Weights of a small mixture-of-experts language model, trained from scratch on English Wikipedia: 11 layers, a variant of SOAP for the experts.
Below are experts of layer 5 (counted from 0) of a mixture-of-experts language model. Rows are named router (the router's row for the expert), gate (a neuron's input weights, with its number), up (a neuron's input weights, with its number), down (a neuron's output weights, with its number) and show model dimensions 224-335. Each number is 128 + 32 x the weight over its row's rms, rounded and kept within 0 to 255.
After each expert's rows: a language model's description of what the expert responds to; "mostly gets" lists some tokens that are sent to it at least half of the time. This comes from a sample of Wikipedia text that the model never trained on.

# expert 5
router [120 131 124 161  65 107 174 115 123 124 142 117 179  80 133 164  88 136 175  95  99 148 169 153 127 127 133  92 132 135 112  68 109 104 150 130 153 141 139 155  73 130 143 181 151 154 156  69 119  90 167 110  90  94 115 156  83 128 153 149 105 101 131 116 149 107 169 122 106 175 195  86  97 130 174 178 167 146 139 162 168 121 135 126 129 102 173 202 138 152 170  50 155  44  75 122 133 134 115 111 187 157 127 127 110 176 186  77 100 165 105 146]
gate0 [173 123 139 143 205 140 159  58 120 125 157 122 133 104 106 102 106 160 133  66  94 150 170 142 125 125 150 137 121 102 101  57 104  96 131 139 128 131 182 158 127 159  72  89 149 116 142 132 133 158 104 155 136 141  96  82  90  95 141 158 101 163 117 113 147 121 148 144 108 168 153 130 105 144 152 162  68 173  65 118 128 106 139  88 147 150  90 103  93  72 155 146 137  97  48 161 218 156 106 108  97 136 133 113 149 143 187  85 140  88  80 154]
up0 [ 20 137  81 137 124 143 142 102 142 174 169 104 117 168 134 127 119 140 118 126 175 105 134 162 160 121 177 158 200  83  34 108 190 112 141 121 113 164 150 116 136  93 119 151 122 136 171 175 109 151 135 126 131 122 121 155 147 122  90 137 111 110 133 159  62  85 160 129 158 142 107 148 126 108 153  82 152  84 117 130  50 108 125  83 119  80 126  92 132 118  79 118 130 164 149 145 185 100 140 150 174 143  94 158 199 119  97 153 133 126 183  58]
down0 [ 99 118 181  58 131  52 169 150 152 189 119 169 186  97 109 163  77 162  97 108 132 133 114 171  83 115 116 138 140 183 147  78  97  74 113 160 105 131  78  57 151 110 111 107 130  89 128  99 120 137 148  63 186 111  74 110  64 104 128  86 151 109 121 160 164 150 131 128  98 171 106 147 141 148 143 133 127  77 139 118 154 114  94 150 138 117  85 141 163 110 148 114 110 150  61  91 115  78 147  98  85 121  73 106  77 115 140 119 128  72  88 159]
Colons after infobox field labels, table pipes, list dashes, en dashes and semicolons separating items in lists, infoboxes and tables.
mostly gets: "′", " including", ":", " :", " -", " include"

# expert 11
router [ 98 153  85 178 121 155 147 108 146 128 124 162  68  81 115 156 164 166 152 111  83 136 145 147 162  57 139 138 153 121 163 166 121 159  69 102 130 141 171  87 179 153  52 165  82 133 154 106  51  93 182 125 151 119 164 127 148 160 119 133 156 193 173 136  81  98 101 147 142 159 192 188 143  52 147 128 177 112  81 116 135  81 155 129 131 116 150 140 194 125 132 188 154 157 138 173 179 144 111  92 109 103 146 143 138 194 164 112  92 110  73 109]
gate0 [114 105 106 115 123 103  48 140 117 150  99 198  97 153 113  88 105 109 105 163 123  80 127 157 154 110  81 108 186  61 139  93 135 121 120 103 128 162 131 163 137 147 118 145 106  93 116  71  89 153 131 101  98 155  80 104 109 138 146 116 184 150 137 133 135 109 146  86 113 147 130 138 105 109 126 114  65 170  80 117 120  67 155 146 136 140 167 156 167 121 127 161 127 146 143 163  97 112 112 220  84 101 106  98 100 128 127 130 137 124  81 165]
up0 [121 107 105 107  65 121 144 139 185 119  93  95 130 135 163  73 100 179 153 124 112 128  98 137 175 159 157 168  96 134  97 100 128 160 179  66  90 143  80 124 147 101  72 163  83 159 141 131 152 128 105 139  75 135  93 143 165 131 131 110 110 134 116 157 122 151 137 154 118 165 185 117  89 120  60 136 146 129 118 144 147 169 152  79 132  96 154  74 154 111 192  87  58 164 176 133 117  52 174 136 150 129  66 141 111 105 128 126 137 121 183  28]
down0 [154  93 142  67 118 104  76 145 163 152 102 142 118  88 141 190 105  63 151 155  96 111 210 143 162 148 141  94 162 111  79 107 128  80 181  73 119 151 127 145 106 150 132 129 146  75  72 142 131  86 123 225 189 102 190 146 132 112  45 167 167 149 112 154 128 127 146 136 155 166 126  95 181 135 113 125  70 105 122 130  96 121 128 106 104 131 121 113 102 160  80 118 150 107  76 105 171  99 203 151 163 125  71 138 141 106 115 109 173  58 150 159]
Sentence-frame words like is, was, a, it, he, were, has, and the noun after "is a", as in species.
mostly gets: " is", " was", " he", " be", " it", " has"

# expert 23
router [138 151 157  66 168 101 137 142  90 137 132 101 144 145 134  94 157 120 154  72 108  98 139 109  71 122 173 121  82 106 150 144 155 155 151 137 110 100 201  58 134 157 131 151 105 103  91 145  93  98 118 176 101 108 162 127 110 146 166  93 166  76 116  98 116 138 124  94 155 174 124 102 175 130 161 191 119 158 130  95 163 141 140  74 140 114 159 169 130  87 130 124 136 167 128  73  98 155 146  97 113 185 123 181  92 151 157 154 102 182 149 139]
gate0 [144 132 116 106  95 109 160 130 154 149 119 161 115 157 117 100  96 101 102 134 119 158  96  41 194 132 110 182 176 128 162  89 164 150  98 111 108 153  92 117 125 128 171 156 114 147 192 141  94  92  94 179 110 122 180 128 160 116 125 131 112 100 116 103  61 102 150  68  81 149 213 163  94 105 152 137 111 114 124  90 151 115 115 104 150 144 128 143 126  83 166  70 134 176 178 122 112 106 150 113 171 116 113 103 133 208 129 177 164  81 126  92]
up0 [169  79 111 159 143 144 113 117  93  31 166  89 104 143 148 154 117 158 130  63  83 142 165 136 151 132 123 135 136  52  89 139 141  70 131 141 208 112 160 111 112 160 130 196 108 113 126 113 113 188  69 125 131  96 157 104 160 138  92  86 155 156 157 123 110 103 163 139  71 152  85 116 147 153  70 107 173 128 135 166 101 159 161 104  89 137  84 115 153 136 146 128 177 147 102 148 102  78 143 106 155 174 117 136  80 151 109  97 101 109 121 110]
down0 [185 121 139  93 102 122 132 108 118 147 103 126 144 142 156 140  78 160 124 131 100 129 158  99 127 168  92 112 134 115 165 124 152 184  98 131 163 140 152 152 113 114 131 126  81 160 128  99 127 159  85  52 130 102 112 100 150  61 119  97 154 113 182  93 122 112 175 177 150 221 103  81 113  95 110 163 157  84 124 206  97 117  93 108 147 125 115  98 117 121 136 127 143 161 174 133  78 103 101 127  88  97 111 151 120 181 113 182 114  72 153 150]
Prepositions like by, to, in, after, during, and the first = of a section heading or the blank line after it.
mostly gets: " by", " when", " where", " during", " =", " after"

# expert 4
router [182 114  87  80 153 185 167 119 124 108 116 152 126 180 173  99  95 118 126 139 161 139 154 102 134  85  99 121 162 115 176  62 123 137  88 157 123  76 135  77  96 113 152 159 148 147 144 158 106 138  98 179 119 140 138 123 163 151 155 117 133 118 177 133 178 134 107  94 170 130  67 168 106 115  75  80  97 156  90 155 191 138  92 127 147 107 116  95  93 164 127 101 121 129 138 144  73  86 127 140 122 132 112 123 163 139 131  96 149 124 128  81]
gate0 [155  91 137  98 144 105 165 145 193 185 127 151 164  97 147 170  96 109 112  91 102 111 108 117 151  97 145 159 137 173  85 163 113 144 155 130 106  73 121  88 151 162 154 145 140  96  78 119 125 129 130 186 105 157 131 110 109 110 175 140  97  95 150  87 131 178  84 139  50 104 104 114 144  98 140 111  85  99  64 118 145 102  27 109 120 119  42 174 158 120 155 132 126 113 125  83  88 109 123 106 118 106 161 147 144 162  51 149 175 106 147 135]
up0 [136 136 126 111 106 191  97 154  90 114 146 121 170 103 141  42 124  78 147 136 112 108 159 115 114 165 141 123 102 122 137 102 155  91 138 143 105 123  77 158 152 158 141  93  70 140 184 145 114 140 165 112  51  90 116 120 133 226  87 162 137 131 131 165 134 154 112  71 135  97 106 107  96 159 122 127 122 136 169 124  75 145  91  99 120 143 159 154 142 141 168 109 164  84 112 136 151 153 108 154 186 101 114 123 136 195 130 151  84 154 128 195]
down0 [ 94 252  95 161 152  72 128  62 123  89  98 132 130  91 159 143 148 116 121 126 145 182 131 147 107  76 181 154 113 118  65 153 105 163 139 160 137 153 103 141 111 116 126  69  93  74 132 106  90  95  91 135 126 106 110 169 105 116 155  90 124  82 110 141 102 183 128 136 146 135 147  87 174  90 152 140 128 133  34 158 157 130 132 169 153 198 174 127 130 136 158  74  70 138 111 147 126 141  78 101 103 132 122 117 114 110 115 140  99  54 129  89]
"this", "the", "population", "age" and decimal points in census and climate text, as in living in this commune, below the poverty line, 75.0.
mostly gets: " this", " This", " population", " There", " there", " age"

# expert 21
router [129 153 135 125 104 139 102 144  62 126  90 108 128 141 150 164 109 182 130 145 158  87 103 153 155 112  86 143  89 160  92 148 184 121 144 122  95  92 162 158 153 205 157 107 197 161 145 110 128 145 100 110 182 174 133 138 133 131  39 136 104 144 100 165 102 130 102  74  89 129 133 127  86 132 134  94 143  89 140  72 131 150 161 108 125 113 151 120 119 161 115  89 112 126 115 116 139 167 118  79  25 145 111 142 116 134 176 110 174 174 117 107]
gate0 [ 96 211  76 129 142 198 158 166 130  22 134 109 130  97  84 127  63 157  70  87 129 144  97 148 194 130 148 123 126 140 157 122 142  89 159 161 128 124 127 152 117 190 138  90 116 162 108 142 214 158  93 100 122 145 194  99 147 141 102  93 111 159 127 131 107 150 109 142 174 118 103 153 116 110 143 138 122 120 114 119 103 117 132 111 150 125  95  97  89 136 139 158 123 114  98  98 135 118 133 156  77  80 152 121 129 156 158 130 154 161 227 115]
up0 [164  79 137 139 123 131  94  75 157  91 177 125 178 135  97 145 134 175 178 139  91 107  86 125 127  86 175  81 114 110 182 140 105 105 103 111 167 104 100 133 211 102  74 185 120 144 121 156 127  87 136 119 107 123 114 109 197 156 141 124 146 153 122 107 174 149 129 113 158 128 149 103 114 151 127 175 104 124 131 174 135 165 132  69 144 150 156 102 152  93 142 167  70 106 136 178 107  91 158  88 160 156 126 122 131 175 144 196 112 108 149 142]
down0 [138 126 160 154 140 132 111 129 144 132  92 135 124 168 157 128 165  68 167 104  72 131 162 125 208 135  74 126 121 170 173  59 156 177 117 115 162 148 108 173 131 139 144 179 196 132 132 131 102 105 129 127 127 120  90  94  92 175 120 148 131 146  78  97 107 180 170 114 143 141 108 116 142 158 110 158 114 124 137 170 172 176 172 126 152 119  92 182 152 107 171 146  80  94 121 129 169  86 117  95  82 150 148 139 123 118  92 153 114 165 111 106]
The conjunctions and, or, but, &, often in titles and lists like "Life and Work", plus apostrophes in contractions like I'm.
mostly gets: " and", " or", " but", " &", " Or", " And"

# expert 13
router [181 128 106 172 157 125 143  66 136 208 173 179 176 143 114 134 114  79 115 139 166 125 133 173 133  99 180 136 167 160 146 151 119 144 136 121 159  82 116 166 158 108  99 106 103  64 160 116 159 159 112 120 100 152  93 119  85 117 107 183 124 147 145 144 185 125 108 126 221 140 127 105  76 169 123 185 107  76 152 135  93 153 157  76 120 122 123 122 135 130 132  92 136 168 115  99 159 164 146 212 137 122 153 111  97 113 127 122 140 122 160 104]
gate0 [157 148 207 154 132 178 136 145 145 130  77 138 119 172 124  68 101 150 151 124 193  87 166  98 124  97 137 115 183 108 151 108 115 130 163  99 146  94 160 146 149  79 137 157 102 202 136 102 160 144 151  87  98 140 140 109 122 153 123 151 154 123 101 145 110 212  74 161 172 125 141 108 101 154 172  76 131 136  96  74 101 135  87 191 173 105 150  66 155 163 152 122 107 144 128 165 130 174 114 157 151 178 148 102 132 170 109  95 141  92 108 127]
up0 [ 65  81 156 128 154 167  93 129 128 122 130 119 136  91 134 107 155 103 100 150 203  63 140  87 107 117 132 151 139 181  83 116  75 147 103 157 114 104 147  97 192 165 141 111 105  81 147 106 119  89 113 162 118  94 100 131 135 149 123  53 166 158 198 201 162 152 150 100 149 116  89 168 195 110  72 145 158  77 127 162 176 131 158 113 127  88 118 109 150 175 129 162 171 215 128  51 102 149 117  61 181 127 118 134 114 147 140 155 114  80 177 129]
down0 [145 115 129 135 159 128 118 146 130 160 110  73 137 138  61 148 136 166 131 164 136 117 134 105  50 113 114 153 179 133 145 107 145 102 161 123 123 152 123 127 163 128 109 115 139 153 150 167 107 112 153 182 107 146 146 144 102 142 151 160 150 143 173 102 176 130 121 115 139 166 161 101 161 132 121 189 141 109 128 158 185 173  75 126  95 122  81 133 123 120 134 137 123 188 166 154 131 148 137 178 148  68  70 153 120 139 157  56  94 101 147 125]
Possessive pronouns his, her, their, its, my, the s after an apostrophe, and plural -s endings, e.g. father, flags.
mostly gets: " his", " their", " its", " her", " Her", " His"

# expert 8
router [ 84  75 149 124 127 137 175 143  90 112 138 102 152 120 195  74 155 153 134  82  31 122 158 126 122 133 161  87 164 177  64 101 139 108 141 163 124 118 169 159 146 115 155 135 182 122 125  55 161 149 122 118  67  74 104 196  95 145 191 142 162 115  66 148  68 143 119  86 174 188 125 120  67 164 161 165 140 126 143 149 148 186 112 112 145 139  63 160 186 161  98  88 167 143  88  87  68 143 101  98 110 175 105 154 143  91 134 108 168  91 112 123]
gate0 [ 70 167 103  79 115  72 130 132 168 156 154 160  95 106 107  57 149 132 158 126  34 131 122 118 151 199 129 107 104 124 196  93 162 150 137 142  85 173 157  86 185 140 122 107 151 143 139 136 102 127 183 168  82 118 151  94 159  91  63 180 111 147 168  55 111 132 156 139 128 151 108 129  86 134 122 157 121 124 135 169 142 122 151 188  96  97 148  59 137 106  98 117  91 176 106 113 166 202 167 151 104  79 140 150 120 111 139 108 121 144 119 162]
up0 [138  83 176 118 121 140 135  74 137 124 142 106 168 124 152  83 105 169 138 169 132 153 122 144  40 161 133 104 113  98  75 131 122 147 164 132  93 136 168  97 151 155 113  91 130 112 124 144 121 139 153 117 145 148 163 169  74 168 116 191  82 128  87 131 174  98 190 145 135 162  59 132 111 110 143 184 139 171  99 137  89 105 180 114 113 135 136 138  95 140 107 108 159 126 123 110 142 176 169 133 124  71  90 110  95 174  92 161 107 121 149 100]
down0 [104 108 131 122 111 167 104 203 163 103 148 113 104 105 164  90 130  98 127 144 141  69 143 117  42 108 131 121 101 113 141 111  72 125 119 142  77 163 141  86 113 123 184 174  91 129 116 161 133 103  88 124 114 141 113 123  60 192 154  73  86 137  76 140 115 126  83 128 130  86 151 131  86 116 147 142 194 119 176 145  99 121  99 160 137 180 143 129 124 101 174  82  71  91 134 132 112 154 123 186  67 176 150  92 150 162 151 146 145 108 158 125]
Prepositions heading a phrase, mostly before "the" or "a", such as of, in, at, from, during, plus table pipes.
mostly gets: " In", " at", " in", " from", " during", "In"